Weights of a small mixture-of-experts language model, trained from scratch on English Wikipedia: vocabulary 32768.
Below are experts of layer 3 (counted from 0) of a mixture-of-experts language model. Rows are named router (the router's row for the expert), gate (a neuron's input weights, with its number), up (a neuron's input weights, with its number), down (a neuron's output weights, with its number) and show model dimensions 128-191. Each number is 500 + 25 x the weight over its row's rms, rounded and kept within 0 to 999. Numbers have three digits each.
After each expert's rows: "comes before" lists some tokens at least twice as common just after its tokens as in all text. This comes from a sample of Wikipedia text that the model never trained on. Tokens count by the router's weight.

# expert 4
router:530516486523432521536524507515472535463516514461482500500538460530466516525512535516503501512488525467483543511456497522484470491459519483518524476468499488532498530499485482463486516513537481
gate0:486539480494524465501515518489535500530476501509533542538533496452524494492509493461508446503488546503513493495473502521489493458492507507508506475507506504523496550538495465507495526501518547
up0:522480479494469518494500458522567532476511503503442489460493518519520502491504546492484551514482488472532477501494464485505513545486528490480462496490480491487507467496536492496516457494450466
down0:515467517473520521543515502480532519517518480527491500551480536553553544501502490488423496451508555466494519514544530518493517496530532464528495503536491487519478520546494463481515530507516522
comes before: "1", "2", "3", "6", "4", "7"

# expert 19
router:490501502510468503517552520506515526515507535443527513509523499530487486517494511539505468485476516495474486541520476512527462447471490535506510524501486475524460474509460498493509477480480511
gate0:486507487505479487507503454528495497506496459483558494455487526501512498482550488523496536483492508510486448546499485451483519500484537486513537483471522517509495547446510497531529480531500519
up0:528520517498503491475491561515477531529518496514437474530514517490475486499490507494525493486469482478473556475459479509516465508504512487473482498551485479483493462498542495502466534487534504
down0:506481479491498544464507495567475450514500514528545551474518518518495489455499452507498533507477541509501507551545493468505494507584515522533494472482517497513441533516524498488478488533534505
comes before: " of", ".", " was", " century", " is", " States"

# expert 18
router:505519512485466448499491484511526503525519546485499511485496507510475483519557476500528477507533534491535509540524495512493488508493511514502504539527498479485503447482480487493522410514484478
gate2:500514520565517505507519504494521532466507548493491531491537500521506485546498495502536505476509512527518489572493469465490503484482514498542483465511483511496461523523471488519537493522511530
up2:509469492459497482481482528499508534478470488498511499499444507480501497471513499500532493482504496474522484452526515536463499515539541474487487499488480482490524474471550480497435522494525487
down2:447512539465504500582485502481495520482510502459497520481532513551479500487481459491505510506511494567506498504488524496521480495536486512519497475516512545478501463454464513498478516501530492
comes before: " a", " the", " in", " to", " by", " been"

# expert 3
router:502525482493517476510541486491477525487534557449516485506493557472489510518500507502479516536502513489471475517487481467456505542511487532511502491496518481505494460487464475541510474521492516
gate0:524506494457545483525486493471511551527467513439407489492563541493492497505487510524487538484508494452522486461516504555487484511482537505473479494443517493488499464507478494522505458506501503
up0:520569471476467469481489493515504488467522471469508465517494467531541523476471493463504519515483568502490524526433493499545513488519497508501486490544488494512503493464537531463505491464499511
down0:563484501526483474503454466464516487507508501491537485463512473503525507495530491479523482495505473477535445486502505519534528501485553472480528474499502528446547516501506501453499490462499488
comes before: ",", " of", " was", " in", " and", " is"

# expert 20
router:543490506516507534535477434513510514496529516469506479496518476475508519506479487496456489552464518483498473497474493520480519517494505514512480494533522459488499482506488477442502497467496471
gate2:484489505489489478508503521491513529479522525508524447517529534484535509482520495498489519511446510475526527514509505553550529502524490467506528463511520512533520521483490532487502506486527514
up2:505515482536517524481467499477472489498477482524495505501490484496493461471465511470502511554516479532504495451481488429472483487506540564553516500461506503479467482490523501505486468511506510
down2:462486502465492456501526527504479481500497516496492547482486490490496468496463511487502462518501511483462523507510481489482486520542469506460512496508500468465523498539514460537516473556519523
comes before: " |", "–", "0", ".", "5", "9"

# expert 9
router:530584496522535507536530449499515543515530513507512477484530477458507544514485523531473488506469510451451536483457513504511493481481516521504528481508477478497485510466486516537481486471529506
gate2:524507518513496461543504544478518550516499524467488476491505508533469485479466485517483438475510463498485498507528505507473489478503519462507435497513480520491484500501502497475487487503504478
up2:494526514482515526505486491544502540463475491505562519462501497466480450476503535498509513486483478484520559505449443529532477532474506529473512537477540520489495539457501491487492504480511489
down2:537512471522495492511532494518469444508457498519503501494507486476539496481469500463535507435484527487513443519476513509481463520519481526499494506516503500444522452500490525487490499482532503
comes before: "9", "0", "8", "7", "6", "5"

# expert 27
router:511508477481518511520501517488479522529516521503478479512550481459500497501493493529475496499487483517472534518496509557515463469459550526539522520478540494514503528503496474495492515489494507
gate2:506489547519439514545440528485537489512449540494497472474540495501503502459492495512480515487535490512538504473514543534497578469483463514480483484540468483485479528488501506545488471499485521
up2:479515462478527498507485540483505546512506503529523497534498486450489485476540495479514474487508474509478516491513471502528511447497463494529558524547483467481467496489530475474505479515484561
down2:487480503464526452494520462513484481517462536513505468511494464464524450501521491554486513545468478498487466491513464470442503476514522520514534494515506464471491492472502452520467508508500525
comes before: "1", "2", "3", " |", "4", "5"

# expert 15
router:519480494495533458515523475517494516498503524500538492471475513505446539485490430514493487487486512518541486484517463527480519525465509507531520520490512478543537482452478463526484505502511468
gate2:512431471509500483462503479468491477534483538537532491513484487512507496470469543512474524500517563473482457491538462500517502484489520534535454481471486505484449523488515514477532499493473476
up2:473481507542484495518509516503465521552537482518446451474499495481490454499511479471529461535496470542542498540472516505475466511509482486478526527545545461512490532517477507481489520526466525
down2:465500495504514493526449502466499490466502561462527486538482519534485494509501484498502555526500502497491514502504534465534509478481513503505489487504516518517484544461482504511488508493480471
comes before: " the", " ", " a", " his", " their", " an"

# expert 24
router:507538539500489554510499487535512520496499496467523480516477503529499486446487489485515448486499498529492527519471494541498465519470486522527512467492515486512541472504484457505467501534527471
gate2:494501547468526491487482485500511514495527499490493504499472536502473485466484473524478504508492501520486476513486544508493530497523509482508505483515498480509490526502493547530491489522467517
up2:503527471496515466514506511509480512508493500494522514474448498460504490463566494475502513559490510506496536503507510507492471519513487482474492506499465484493483441495515513510530477512508508
down2:513460509461524509496479469476505515490505510495487504494551526502479491512527530528484480459542479486557484473509484479525512524483490540482487516490479538513461509511482498496500480516512464
comes before: " |", "|", " ", "\n", ";", "|---|---|---|---|"

# expert 8
router:485508465483511494504518508496492550506532526512522490519533543445480529471527481474477496488529520531477493501434511504532469542456490552527516485478459487494493448487500448535502481511491490
gate2:495471508459519508462517498475499470514539477477480497476497521500504508493490477493444478492499514496465495546508515483445480509466533508516508489479518530534500540493513521489501480524521493
up2:514480484480498475458542514516509470500503494479480497520493513514530469490456498464497468459505508554453483510533495485476512485478527476507456496487523498550494513514534495504521490572484483
down2:537488522473488542494515501474467519508518562480532512538498505511498496508530561487481486532494530505507518516463483508471440535507473499533487499526502500470500434483485466503489523469559516
comes before: " ", "\n", " \"", " The", " Siege", " Candidate"

# expert 31
router:498486460541504481509541470539486505479557512500518472492504505505438525489481535532477488519514476469446529524497454525455520501466473530486493500500495531500509526468486428537487501505468501
gate2:517514524539515521484480494513518517487451512468487458507494468497493491504487479473526541491525469524542490461513492501474489476478527537438451502460508516457510499494544513527490456538488509
up2:501503531480499497514510497495496532512527516490476524498511487487523504450544513541487504517512469480471472520485508499487494513552514540529556514496491489479491470511502512539482479539504533
down2:455499516517471510485471466487555469466512500491469498498460468463473482492518502502513499528509517544543506519506493513512469526529502478530481498480524485463482510494499525502489458529495498
comes before: " the", " he", " it", " was", " they", " a"

# expert 6
router:525490492534503508531479498561517518470477512498503473498504486507499521501494495486504513510529509475502499571487495490479478521496521498532517527524527484500527495506473527479486482475512488
gate0:510498468489497469509485499467477493461515512532514493474461483587491485482505506543555477510482447452483464491525483514489530458464455512472496497516529515470497472527494484492464484459455537
up0:504518545513511528516515469543491526527508472463478498518522526444502515508498517459474526497534531521506544484458505502512482511506520488541535475459489493528527516497497505508522507535519445
down0:501483478534462465476502454522484526508500512460491503509548519523476510542531487488478509532496490544470518552502514510493520502511487504470510488501448520486506476514480488515544478463533459
comes before: "1", "2", "born", "age", "aged", "C"

# expert 17
router:536528532506507505505519476527485547519503512503499472455482510494482541515517476462490499535458493496500516520466521492486449544476500513512522452495561499498505468509462504517450446477519456
gate2:491487483515502510468490519507486511510502530473478536525554515510492487496488513547467465560483539496509500529451494471514442445501510534474539522521542475518496511501515497468484505460514491
up2:465511518464525485507504473490482505483492511491505518500528480473488511519580550517515502489486527480497519476513522532477462493492540506525483556533456537495513479525525464478527507478519518
down2:485515540560497506539521531488449510484470491460496449497524513477494515480463487504514499496517499493502542461486491479492519487492513512513506500523546532480521464521518526542501455551468497
comes before: " ", "5", "4", "N", " January", " Animalia"

# expert 30
router:502522502496528488519539478500532526526509519492506513473495472509457530534475504521468474502507509445547546522508483496507508497467490543502498466527550492505513502503470480545479468511483460
gate2:471500497488539534503505484475522508501475529514514551529491516492513491506488505496474532474495500544483534502452478469521507500519462499516519466527534520491477475488438474513477510480541530
up2:497479510503504498506495514475499532497526525476439540495525497517450483510480489479543497498474515515490486508475480475472520444492493495491543469521502521498484493445513481523497486527520506
down2:478507478497492495507526471498489484506519472473484475493506465519526483477491545537494519509535479501510463544480508497523475562469517500515522467514472537513469479489529466498502489460500510
comes before: "s", " of", "-", " round", " years", " place"

# expert 28
router:493526483514505482513503477508477533470493527458452515464487491483431498516492469463513485497503528470522509496512427486516476500483474492534493498470475470450521515481493455510481460508463507
gate2:493493476527495505540480528532507530529531514557496486522539509497486468503482496477464463448523559503548498544516503492541539526490492506506508536495499504504508511489528489474551537489481529
up2:514513535465483504496518496470490450449500517474488520520510505505550498496528509517513542568562488493515457516462529457513501495467522528505497487465514470467467478493508506535473465517561464
down2:546447494488491495525491478456552498499487497481488491512458443538460510516511467470512510496536514454502499594474513493528469499462539487502458452527503473501485507501512496491519483492521475
comes before: " to", " as", " by", " in", " than", " for"

# expert 25
router:525497480547506533525489535526497534476527548466500506489516511511468480497512506552456515510483510519514504483489489510479487522508511489488529457511525452441477514491477475511490509460526492
gate0:495473522491473528459459473519459458496526527483486495537497494483522518503459531495514512508484476534500537510484539527503495499511452491468498530499520497502515494477462520550476466513459488
up0:481480515503440493463439473481488505489545491491526494520541492516489522505466546496532437533538479478485516527472541528499489483495496489476516487532510481514521521487485484468446502493467509
down0:518517480475489507548555487498519510510475460477504426479511494510489502497461516467526488473433501493502489480483504544494538497515495487474509555507425487493491510509557503514525522504517467
comes before: " |", ",", " (", ";", "i", " –"

# expert 7
router:558485486538470500512505481522471544507514504484464477495486474472479560474526518541474489505531521479529522531500506559454506507471468502473528526462535463477487517493499501481490524529473522
gate2:533508467485486488486525553524514492543509540532496504497472551539489533522533501488469497522493456487497528457496503524526460502450528522488504497495495517542501501531478541499475517533488431
up2:500495524518511498513464505521440529540516499508516492492472537467521510498517500510479518492526500432514515507513465476479465539534519467493489467483488519486491470521504478494515537538503477
down2:517508537496525490521492514484505498502474502526488486476518495507480517456479493507504494498528568520524518492535538524522529525494478513498484475518483537472519534517512491515438481467521495
comes before: " ", " who", " S", " A", " New", " L"

# expert 2
router:524510477505500530499508470527480481549478506442495489487488496488519470510514473520521471510506507497541491535501500504546495501512487502493490469501531510486556489443492465532514521502568484
gate2:483498499547481526477551510536535484521508455467511481486542518518455483434541501519481481505495505492529449505485494522519463523527493482516503509519432501492486496442511497433517481519495491
up2:505512511506479514467558515552539447504467462491518508454512525497499464469551480492534466495484519500510469492516525509508467536520488471480527520499472464501503499447509465458503488509510464
down2:482544489526494452465510489517515508505525543478496468493502471510502539510529492504509479518486448511528520590493507519520489460489503505459521549565459520469489451505528478470533470523521468
comes before: "0", " |", ";", "1", "–", "8"

# expert 10
router:479486492466536499550498498493492547474496519504507476526486489520429525507485510503517480503490544511544482519513494469504497534486520544516522466496485457513488529444475516525509500509487454
gate0:501485476483510526551502460503507473481487541497521487506538499473510503515403505442504496507521517474477483535496442485473488497492475511533486532470512493533532492459504486469503558506520515
up0:520513452531462504487519510458492527487514474510468506485503474517510501473548468544515532497447474500490540509504538535489475486503515492481504472539544475475484506481486514480476499501469492
down0:477529496479513523504496491512499526443458532537491482523497492498489496475506496504512487507502491465458501515538489490462513460453505467493456495479482470514543476437521491456483507501527538
comes before: "-", "\n", "==", "The", "===", "|"

# expert 13
router:518522542472498497525480518516483509499501501466485507479468512498488501497526498522484475554509517513493544509516512494503472509492499469491476480485465473509473520475458444507491453518494517
gate0:438497538530498490506508493495526517480511519500441495528499540516446512517479526517526470475517487547473487485479515489454542506534540514506565489474511513493517519498508461497486484485541512
up0:485507519505522494522525535518513479513476511503458475488479556458478503489529505529535472439477482508514504447480499458491539490490513499469510523475505548470458479496521460502498463491510524
down0:532493468529530507521533510530493533482535535507492504496481482477545510462476498483523533554486490485525495487503533479521509490465487536478491543549510503490495490557565484484474495505512454
comes before: ",", ".", " and", " University", " Species", " ("

# expert 21
router:513505482518505484526503507504488505438521476472482481522474485508484507492509446540464445475505488512455474544463487494467510495514525518484522504544488447528503473457489470475466498500548487
gate0:527527515555506470498511540524524502497471534484480455520477498470497502491511494544499436470445468452516511502518522516533510481457519531495474548542488490473484520518490512497474502496525487
up0:554472515515482515489473490516498481476475503474524474504532507453515502492538477521478477496482486507547460451538487498523501496496512503510482516519513508454510507504500487450480506526504473
down0:505503463511523519468495544522548502510449475466534491465440500502527509485453531511496449453519466526535497486479493499504506527554486488502511514507477508499520491501507496552490462504502470
comes before: ",", " (", ")", ".", ";", " in"